Experts of a small language model: 1 pick a token, a variant of Muon for the experts.
Below are experts of layer 4 (counted from 0) of a mixture-of-experts language model. Rows are named router (the router's row for the expert), up (a neuron's input weights, with its number) and show model dimensions 0-159. Each number is 500 + 40 x the weight over its row's rms, rounded and kept within 0 to 999. Numbers have three digits each.
After each expert's rows: "mostly gets" lists some tokens that are sent to it at least half of the time. This comes from a sample of Wikipedia text that the model never trained on.

# expert 4
router:510510508562502459475487375470496493449408516443515544496484549446479438531529475514514514493492529549568486488427514462487458563506488560470522527494519569514493476497457503504527514470599624511415557423547447544434464429517483446535532509464516427478515486528504513509469512536514430574500559490467458548528509490527511514491475546463449555507514561536486468550578524516491497597503449528507510562544478541492524491450504468456542554535481483525527450527482468512480450523498501
up19:563504473502485470513505495488523380446505491474447510491444564536477440477525458503463484515433512509475509479549511496496478526387528531435511519489487538517497476515468481557551449489521556519436567510425460513506502536453433480503513537528548545550453526557540471505436474469460477461513468453511483453570529482537462459533482465560480466511506548569516494565475487545504424511434458470532468479552519462445536480408575511404410431536468494504485501492536477480527516504587503
mostly gets: "r", "i", "gr", "iter", "aster", "ha"

# expert 14
router:562423490547539609478494456513492571530495541523511557513489477534452495449541529509534504497472492566517493454497460500508513585497467507516449521504478574555484457567432480416533523519553537485482523400488517516487521474509417484470548498452566459471534518512531473457519482522443454530503514506530507522469518466540490454501475504486551482473486539503530447565470498493468452570475567587479476488549481564428493497564470509540596502493475454606534467474502493535588467485447457
up8:474511508543542517471473505467513464454502494559432527540515448487474483522525437521492557421492495543491514433515520471515517590489515480483507500488443491495496549497450489485516579468477467534528518543473524583531507522526526580450514529503464484472494575440534540514480530462470501429466485456550549500530526482563598531549579451436526538453515503500483488431548534541534551437479542591518570530507429528512541488407444381512547538483504576496476498528490526529501555491453489
mostly gets: " v", " part", " th", " inv", " ev", " V"

# expert 13
router:515507383511525482525480512463473412506505495530532563570510506571539442516499445494531514554520575531518567519478515499462574602485490517446516466482528533455505492434497516516505553485527513525540524478539495480489512543506485550459578453481449541507516427510452471495468504489556523485539508437534464491500517433489485477511536530461543528471548456545502455560477537478433459523455516481511583538606540614481522528500501515470473484574470464478534566603477543542483486499482451
up20:492479482514524495528408423599538451524524468485550540494442474534487492455554539549518533533488481504392450424506458509466593507472425478518457528481445474508470464415477543511619529455486493559449469488508493531474483515487489484467494466533540528528514517477547508564495505604517511512514547522543554501515518519467439507531526473484524545408458398535521503513501491519534521508552548469539495458515497477529534519521477503383483554508521516437493474468551483501513467575463482
mostly gets: "|---|---", "|---|---|---|---", "areer", " Total", "See", "bum"

# expert 11
router:556452379501470567529472509519493433494528414472477571475503401524468464517487501501506509561432467507500499498515485471524567512449538501522466496553436519518480501565561507535453459501475515503482550480543461485519465487585488526480540516511496550428537408450524494451517423480422528538490560460496463506501558483546448515512461466433555490433510520515476467524583481530489477559491541517562505507548468536498431513446511480432557518494414493475547524470528560550551511528506515
up13:552492473501516458517493455525474469440502469549480481484547517453507468458502564393473479526509440535537530423512446497494525424491437530418465487585518494559524553472498545519457506438492470492429479529586421545517475468522469425530486488515473485479477470461465517575495522530494467488524518555468568541511511531528498510575515464503564476460500514526446401550441470554556505492506464481476433468495477561491491503551519451466576571519524534508499488494470532478449467490614457
mostly gets: " which", ")", ".\"", " who", "\",", "),"

# expert 9
router:490480514460498508519512508545467503441465497433447533540433434534442510474529477443556543457494529500481476514502506513439506513515473495568483464512461437521431519441462505470515477455481490526475540390507523505477515551493532499540513532610508469529474496507531450530490514510414537467533474521539499485513544516530504461496445369449437507515557519490440452555516515520497508501521469557564536587566477509461407488481503474568504555590454482583542548522486540542552514528557481
up19:473554519519577523515464510465547478474572533533519534482507495479476481580450455563506551479521548536474510574490469480466535505472535517541525441522429532540542521519548460537470528511502534469472588440497534512469416513497557524503546516483525461389483406460481517455472523505539451393562506577483506516481525504500463561527533495492358546532484525499553446569518468497491544491440523485535469515522506575510530463475442488498493484507529432534516525518515589522492531488475477
mostly gets: "u", "ru", "af", " commun", "iber", "onom"

# expert 7
router:551469470529416516477497523469514504480459441413495563506479460515486511531494556460504527509445517453527502483502482455569554570475534564491476514556485548430524511474465493466496492570517505537533460477516460497509440479580445459452488447488543513444532421462498540485443497532556539525570492503528511484494586526494439458511519471464507581460460528542399440525475494546538511501421421560566504462569492579484476464444529460498499506553451480454515489589466524536506521518504475
up53:427493461500469539433500441508528487509524533458479491462460514515479535524544474498553459498523456510464562539507496514540461493537587453547421560479483450574431420522582468546497513481470537522547471490448481466495547522482396448478511512435537510513547435479508531504539533502472466545497530423548578496559480499507408532547474476548468514454486493442496517478550491530522448505540462518574516471458481437483581442496524515533492534450450547405551547464542519488483533512524463
mostly gets: "|", ")\n", "\n", " |\n", "===", " ("

# expert 6
router:500496478510503490462497443530506499514544502442503516451462478496538537481547556475500520525504515467463508484469491452473478512494462582578518507504445504523496504572500496547513475595556570595515551433586517527557521523556403464453505492487497495481597474489510488525495437514529506488520517477565522513530498563499447448502555552468486466549494566457487484479552515545543422459488520524599527518551537509432514516508460405560476564515462440524483520482499475511536602585504471
up6:557474538465527538480458526432510512508531455430513567519500504544472503471557430508445516508482487457516533468500509496447578516484490528483458492532483456576506523552481520562460489456476515531545467515488523535558518569527501504550496510488459584515527503454556548418554461500439509478449479427425515527426481567474570508453479474478523563501539529461535513403488523492440474554526571503509571462516451525403498562448492482445499528526472482583531545468474523480492457582524521
mostly gets: "it", "ac", "oc", "lect", "stit", "ot"

# expert 2
router:603480507545484488506419488565403497487520542472454494497472428528467583506552510558510507543501471552523591424496542466581515497491520566555517514492506494522454494485514567441457526543512488538563585498456495466520481561515479502482537497557505468399531457530512536415469507526540545519507516521536488471427501515545463509594566493544467483501529517492464470546510543551552505500453467549439508551507477583494461478533518489513554550546538449559517512497515483539541477514455513
up114:472493489425512549522491542534508499438552490525527516539545498485531487456459543525455522478495538509467476503516558410527549524493443523506551496426514507513576530442481504505472436524508574517506561525486577557454529544541514476450583607519438453502448472450420501450491474558475431518478418499492437530496505480523484501469569434457476536449528536511461508547474457448480464492438537526480424479458522456486523563460556470492546529429566505477512478504498559555510461487463549
mostly gets: " J", " K", " h", " Mc", " H", " d"

# expert 3
router:468508448548525473515506445578473539535486540501478491466565429474545439532567537499542557517488567467495503461392501456492474478443576527560539427565496476475461540476501568478486456496447521563532538473543495546486526519539477501517491528530510438444480482480511466488419507522483501547507505462541464519437550486587469491512560482453469564505533605556552480501524480489467498455497467489560566573476432471436517571483582489528482475473433528459521504484507522535466503515520466
up31:568543439507531513583509439585528516487476512524493511560480515525508466432556528473503427477506506515518493491478491443532509496466474481483462491512483516587491570478504492544505447432485540555522517519485488605464445526507568461502482503475494570458489484559478488440409509504456528495449490516515517616473560538465458523488517490487528486466505468490566467503497504571511423479441488442518519539427421494441415518439510548492483547454466509580534508557418458536513544519513493
mostly gets: "z", "os", "aus", "sk", "as", "ss"